Experts of a small language model.
Experts: 80 experts in each of 14 layers, 96 squared ReLU neurons an expert, 6 picks a token, a sigmoid router.
Training: a variant of SOAP for the experts, 249M tokens, 7587 steps.
Below are experts of layer 5 (counted from 0) of a mixture-of-experts language model. Rows are named router (the router's row for the expert), up (a neuron's input weights, with its number) and show model dimensions 0-223. Each number is 200 + 20 x the weight over its row's rms, rounded and kept within 0 to 999.
After each expert's rows: "comes after" lists some tokens at least twice as common just before its tokens as in all text. This comes from a sample of Wikipedia text that the model never trained on. Tokens count by the router's weight.

# expert 21
router,165,245,195,193,224,213,192,182,192,183,205,239,193,205,181,221,208,222,212,181,208,194,168,179,176,200,215,180,221,193,179,211,233,209,191,177,186,221,180,182,196,163,235,219,209,191,194,215,207,181,194,196,189,206,247,203,167,174,174,181,183,199,205,205,174,200,186,202,224,165,185,193,173,231,203,211,210,197,213,176,209,189,209,193,210,181,178,216,196,185,228,177,213,173,180,202,214,184,235,193,213,231,175,191,238,183,176,185,221,185,188,242,180,176,200,200,191,227,240,195,127,187,197,188,192,200,194,194,230,176,180,214,229,163,209,226,189,176,221,212,199,209,215,179,205,226,194,178,231,165,176,184,178,226,188,240,200,177,233,189,202,199,188,185,197,226,202,199,159,226,205,213,213,213,212,209,239,187,215,209,200,186,197,201,201,236,218,227,189,213,224,187,193,179,213,200,188,220,200,196,215,198,187,239,188,204,222,178,199,223,157,180,236,183,189,208,198,201,243,192,198,219,177,196
up2,206,217,203,226,211,188,180,209,174,214,179,214,210,209,199,228,195,214,210,188,215,216,182,210,197,183,221,171,179,205,198,180,246,227,182,181,196,185,179,172,213,150,203,220,196,222,212,208,142,160,219,209,214,225,261,201,242,219,189,197,200,210,213,216,190,243,181,196,228,176,204,211,199,200,239,207,188,177,199,199,182,206,195,172,156,208,195,182,200,203,204,214,195,171,161,207,196,194,207,233,179,194,242,181,215,191,206,183,206,196,215,193,177,204,200,200,161,223,186,237,191,219,200,233,153,180,215,208,208,190,215,195,177,195,212,217,182,190,223,182,215,200,225,198,195,201,198,184,181,225,178,181,191,174,222,215,222,211,183,199,210,207,213,209,221,213,213,190,200,205,217,192,205,162,195,202,179,213,210,192,186,204,201,195,215,186,172,206,239,205,224,210,221,203,186,179,209,177,221,195,209,157,240,219,198,214,216,244,235,202,201,183,218,191,204,224,203,188,285,202,187,188,206,211
comes after: "\n", " of", " in", " for", " such", " University"

# expert 79
router,187,188,196,194,172,201,180,199,212,225,201,186,207,217,207,215,171,186,207,199,207,239,228,182,193,203,179,207,198,180,196,191,178,206,182,160,198,233,199,195,195,185,183,199,231,189,175,210,191,170,179,246,183,184,190,212,190,189,207,194,202,212,210,234,199,201,227,207,214,202,231,195,191,175,196,200,196,216,220,209,242,184,241,238,217,191,196,191,191,227,194,202,224,217,156,232,205,176,222,159,208,200,147,175,160,176,196,216,193,220,183,185,199,191,204,168,189,167,216,220,175,167,187,230,214,192,171,218,218,240,199,194,196,226,215,147,212,183,231,211,200,196,230,205,186,224,248,193,213,199,209,216,182,191,211,183,201,219,220,207,183,190,178,190,177,201,203,210,176,196,219,230,210,202,215,217,189,176,219,185,175,174,200,195,169,206,198,187,220,221,184,209,172,170,203,170,173,207,189,207,193,226,203,169,236,228,210,205,198,166,198,200,179,187,204,181,209,248,182,249,173,182,186,225
up0,198,217,214,205,188,225,166,216,198,193,169,184,179,184,199,217,198,224,212,214,176,201,205,205,183,209,223,167,175,224,232,221,183,200,200,233,204,190,211,204,217,186,204,184,173,180,232,235,212,176,199,222,181,192,227,193,229,211,195,224,222,210,202,196,205,226,157,181,178,194,171,187,201,194,185,205,195,231,187,201,140,215,211,173,216,194,217,192,198,199,175,213,207,199,187,211,225,213,229,179,183,153,226,208,213,199,223,178,212,184,214,276,180,204,212,198,192,206,206,169,215,229,195,216,215,203,213,206,178,212,182,173,185,201,183,221,177,233,207,201,202,185,164,186,184,196,211,200,194,228,196,193,196,173,174,194,192,236,201,180,196,193,226,186,206,207,200,199,200,198,218,221,183,170,215,180,176,250,179,184,150,206,189,221,207,168,166,173,189,212,208,173,195,205,174,210,191,213,191,166,186,198,168,197,191,189,217,205,233,176,199,214,214,196,169,160,243,201,184,167,188,242,222,210
comes after: "\n", " of", " in", " for", " as", " with"

# expert 47
router,216,216,183,222,216,224,210,175,139,192,165,197,155,199,187,207,220,155,225,230,214,186,230,222,204,196,196,224,196,239,182,195,162,177,179,198,223,202,185,177,183,226,149,200,179,145,205,206,200,210,202,188,177,198,190,204,167,195,174,247,217,211,185,184,219,203,211,205,184,204,190,169,175,190,191,226,198,196,197,182,195,203,219,199,210,228,202,224,194,181,186,249,222,209,208,205,162,153,187,219,198,178,236,199,207,191,206,202,205,206,214,208,168,179,194,221,194,210,214,192,217,173,225,185,231,192,164,227,186,194,207,196,208,229,180,222,194,202,166,203,177,206,211,203,193,222,184,207,172,198,212,202,213,183,185,201,225,185,201,187,190,197,177,175,195,217,225,183,198,194,212,160,212,218,179,214,185,171,200,174,213,185,192,184,203,191,204,197,146,255,188,214,230,214,213,194,179,186,191,188,169,208,181,213,220,213,171,207,205,189,224,202,183,162,199,183,200,181,218,220,183,182,220,198
up2,184,181,194,206,174,206,186,167,218,180,179,178,173,204,182,191,186,178,212,211,211,179,208,202,205,216,207,182,215,180,216,187,214,202,207,164,166,207,192,195,203,218,243,197,213,200,214,193,213,185,242,224,212,207,235,190,182,152,204,205,191,199,203,197,229,212,193,182,225,194,189,188,179,219,197,197,248,210,218,170,221,198,212,167,232,179,192,195,253,193,194,182,199,182,199,214,247,216,191,197,205,173,202,190,199,229,213,175,216,219,170,209,239,224,198,234,207,194,199,203,209,208,201,182,202,204,190,165,201,246,167,199,186,183,209,219,190,197,236,217,248,171,245,157,177,189,212,175,237,176,200,184,202,201,211,202,186,187,197,184,173,185,203,189,205,204,198,214,223,211,176,188,228,203,229,197,241,168,187,204,194,172,174,192,190,240,196,198,205,209,202,194,183,181,152,181,203,219,241,205,244,205,223,197,160,171,193,195,209,199,205,203,217,195,199,214,207,212,196,214,234,244,181,200
comes after: " |", "|", ":", " 9", "7", " 6"

# expert 53
router,181,211,224,198,170,243,214,177,195,189,202,177,207,203,209,223,205,160,200,174,210,183,231,191,211,200,219,234,213,203,176,206,161,198,209,181,210,206,190,216,185,225,203,185,199,172,185,218,222,187,200,208,172,227,191,221,189,214,199,217,188,226,205,195,199,157,224,187,203,222,179,212,192,172,227,228,204,228,204,229,213,212,201,191,173,215,194,204,186,213,219,201,202,176,165,225,171,165,182,187,194,208,203,192,200,202,218,238,178,207,210,209,184,204,205,206,205,223,213,197,219,161,197,180,218,205,218,199,187,198,227,222,211,215,220,222,198,199,197,204,216,199,220,233,183,221,216,230,172,187,207,246,188,207,171,206,203,188,187,225,212,196,201,197,222,228,187,209,191,196,209,201,210,218,187,207,166,203,201,168,233,214,189,196,200,223,195,190,189,230,200,225,221,206,166,255,174,257,220,197,149,219,183,242,247,165,196,180,207,195,184,234,165,173,227,190,211,223,209,220,175,160,213,235
up2,207,213,210,187,212,188,153,203,226,198,181,217,193,200,191,221,216,208,200,233,176,184,214,179,185,197,185,200,214,181,229,165,190,193,224,201,198,201,211,185,194,204,236,186,222,209,196,196,191,195,229,231,183,196,217,202,191,163,219,200,214,231,178,216,190,215,196,164,185,173,205,185,199,207,184,203,211,234,198,195,182,196,184,171,210,185,194,228,207,174,132,198,212,233,228,183,199,182,217,160,187,194,162,179,188,190,189,224,171,230,157,201,196,221,205,203,234,201,211,184,164,213,186,187,164,181,194,178,206,246,180,197,197,170,182,184,201,178,198,196,210,179,208,192,193,227,222,187,231,182,180,236,210,197,168,175,163,234,224,217,216,173,208,215,214,152,208,226,213,212,175,188,228,233,209,208,186,213,204,202,159,216,190,213,219,174,201,200,229,194,213,195,195,198,148,192,169,222,223,204,212,195,192,187,215,183,209,207,204,195,158,183,230,226,188,234,199,219,166,196,213,201,193,191
comes after: " |", "\n", "6", "8", " 6", "7"

# expert 64
router,198,207,178,198,185,172,183,165,213,184,199,194,215,184,213,198,212,223,204,194,208,210,227,185,228,210,212,207,196,214,190,190,195,195,175,185,155,215,187,201,181,189,200,194,224,200,215,201,190,172,221,186,172,227,182,205,193,192,232,191,207,225,193,214,189,216,198,199,233,185,222,177,186,159,187,205,208,193,193,196,203,178,219,225,223,215,175,198,219,228,218,199,193,212,186,222,159,191,212,194,220,202,183,202,132,186,210,213,216,175,211,205,192,216,217,184,174,201,185,181,205,182,227,200,225,193,217,203,217,184,252,227,208,236,188,194,203,196,212,187,244,235,216,216,240,201,220,197,248,210,183,219,183,173,221,212,236,203,236,181,201,172,197,199,229,191,211,213,197,226,198,231,220,196,224,202,162,156,225,200,197,200,206,219,191,213,226,187,209,216,175,196,193,182,190,145,175,221,233,195,187,188,194,195,176,219,213,204,181,191,170,167,140,182,205,198,175,196,230,212,171,174,238,217
up0,234,203,212,202,214,200,200,177,233,200,213,196,164,231,148,199,209,221,200,211,215,196,220,184,210,187,231,175,205,184,225,198,219,201,190,229,195,200,201,192,225,206,210,181,206,212,205,194,156,164,221,233,181,213,217,221,162,200,182,184,205,252,200,195,206,236,204,174,215,157,195,196,195,194,229,196,206,191,185,204,207,245,209,230,208,175,209,222,216,200,183,214,181,207,177,220,195,219,187,239,187,156,243,192,190,231,229,204,182,196,181,212,221,180,173,204,218,159,200,214,213,200,231,196,203,187,211,241,192,191,200,226,224,188,191,206,199,247,194,213,220,193,202,218,173,170,218,182,209,197,193,215,201,184,206,181,223,192,197,215,155,179,233,206,227,141,200,221,216,214,212,201,240,184,183,176,228,201,198,253,198,213,207,208,202,199,210,193,204,210,203,197,200,199,190,195,200,217,214,174,220,200,200,189,225,185,215,175,201,173,182,187,214,150,170,219,162,207,215,204,196,216,213,216
comes after: "\n", " of", " in", ".", " ", " as"

# expert 67
router,169,164,178,227,222,235,213,213,232,205,188,211,203,185,225,206,196,164,218,214,169,213,176,201,220,239,188,224,206,190,203,145,187,179,163,202,163,183,214,223,223,224,188,197,213,199,198,213,211,187,218,188,210,181,194,226,165,200,191,227,187,211,151,193,194,200,193,221,224,215,203,214,200,204,172,224,204,207,232,224,215,200,188,209,215,176,180,172,167,163,205,223,187,219,178,213,216,186,213,187,205,213,206,183,198,202,206,211,200,211,181,216,221,217,206,158,192,179,202,210,168,188,201,182,233,204,207,208,192,208,229,182,212,165,201,198,197,206,173,206,186,210,221,211,167,205,186,205,187,227,193,217,191,147,194,190,199,230,214,197,200,209,194,178,155,227,163,178,213,196,246,230,209,191,184,231,230,194,184,169,187,194,222,180,204,201,220,175,181,181,194,192,183,188,207,201,169,156,202,190,189,189,176,174,201,207,198,203,192,178,227,208,174,174,194,159,167,193,233,186,240,230,209,189
up0,182,185,232,156,184,180,163,188,212,205,212,202,209,193,190,202,165,210,226,184,182,225,192,177,187,197,226,182,164,211,173,194,225,223,200,241,205,171,192,177,240,204,205,166,174,203,206,201,172,181,223,258,206,191,227,224,194,189,202,208,197,180,216,222,187,193,200,184,224,197,232,193,217,186,229,222,187,220,204,167,187,240,215,213,190,198,219,217,218,219,179,214,199,179,233,207,193,217,239,214,189,179,182,195,188,174,197,172,207,227,177,201,213,174,180,228,171,219,168,223,205,196,230,186,193,179,168,207,232,225,214,188,208,225,190,189,199,192,231,201,185,192,198,174,200,205,175,184,230,155,203,180,245,206,203,198,214,237,196,214,207,177,220,220,207,188,202,234,230,193,192,199,217,169,184,194,172,248,181,215,173,175,184,216,218,201,198,207,216,174,186,204,207,173,197,204,201,199,205,178,167,215,213,203,184,191,239,192,210,243,188,198,186,194,177,188,192,210,200,207,217,191,247,195
comes after: " |", "|", ".", ",", " was", ";"

# expert 6
router,199,231,185,181,203,176,174,195,182,201,207,208,227,236,221,195,190,202,187,204,216,194,230,213,188,204,195,221,195,224,211,202,190,204,177,198,184,190,192,196,199,202,195,228,195,194,223,211,190,207,201,183,198,205,148,222,221,198,212,195,217,196,212,196,186,204,196,202,189,186,215,167,171,171,188,214,160,204,196,184,197,150,216,175,215,157,198,189,165,248,229,210,180,207,191,215,195,204,187,178,235,201,201,210,226,183,232,201,191,239,201,197,189,206,221,194,205,171,178,149,176,188,183,200,220,172,204,176,186,201,184,211,201,192,216,223,189,175,192,204,216,232,248,208,212,224,212,227,183,183,231,198,201,178,183,222,196,195,206,187,207,190,174,172,201,185,233,186,232,210,243,209,191,197,196,192,183,157,212,211,158,195,182,209,184,208,207,167,217,185,172,197,236,159,200,162,186,216,212,200,235,179,223,192,204,212,193,199,207,177,193,173,168,189,224,172,141,210,210,204,206,261,230,210
up2,182,209,235,149,204,241,189,189,191,169,207,223,208,206,192,196,176,195,209,205,208,186,199,204,196,198,194,198,215,232,208,220,197,229,203,229,176,203,222,194,176,198,175,176,228,223,217,199,206,185,202,199,190,159,182,229,194,200,210,185,250,195,178,191,203,186,188,217,200,197,186,240,176,189,186,202,239,195,166,218,200,175,232,200,175,205,181,205,230,201,169,192,231,198,204,217,194,215,194,204,200,179,181,217,181,214,187,203,190,213,229,207,215,203,180,223,200,227,172,198,231,196,192,188,205,211,178,204,226,187,170,214,182,206,209,197,191,239,186,193,163,182,179,171,200,175,210,192,181,235,214,174,216,174,184,185,183,217,226,196,208,195,186,201,223,180,189,221,165,186,238,212,193,198,213,191,158,201,191,209,179,158,181,182,206,173,197,175,200,143,228,218,193,174,176,186,195,176,236,182,233,182,173,185,197,184,221,224,193,154,225,153,219,186,172,211,155,179,224,213,212,203,199,200
comes after: "\n", " s", " S", " on", " to", " "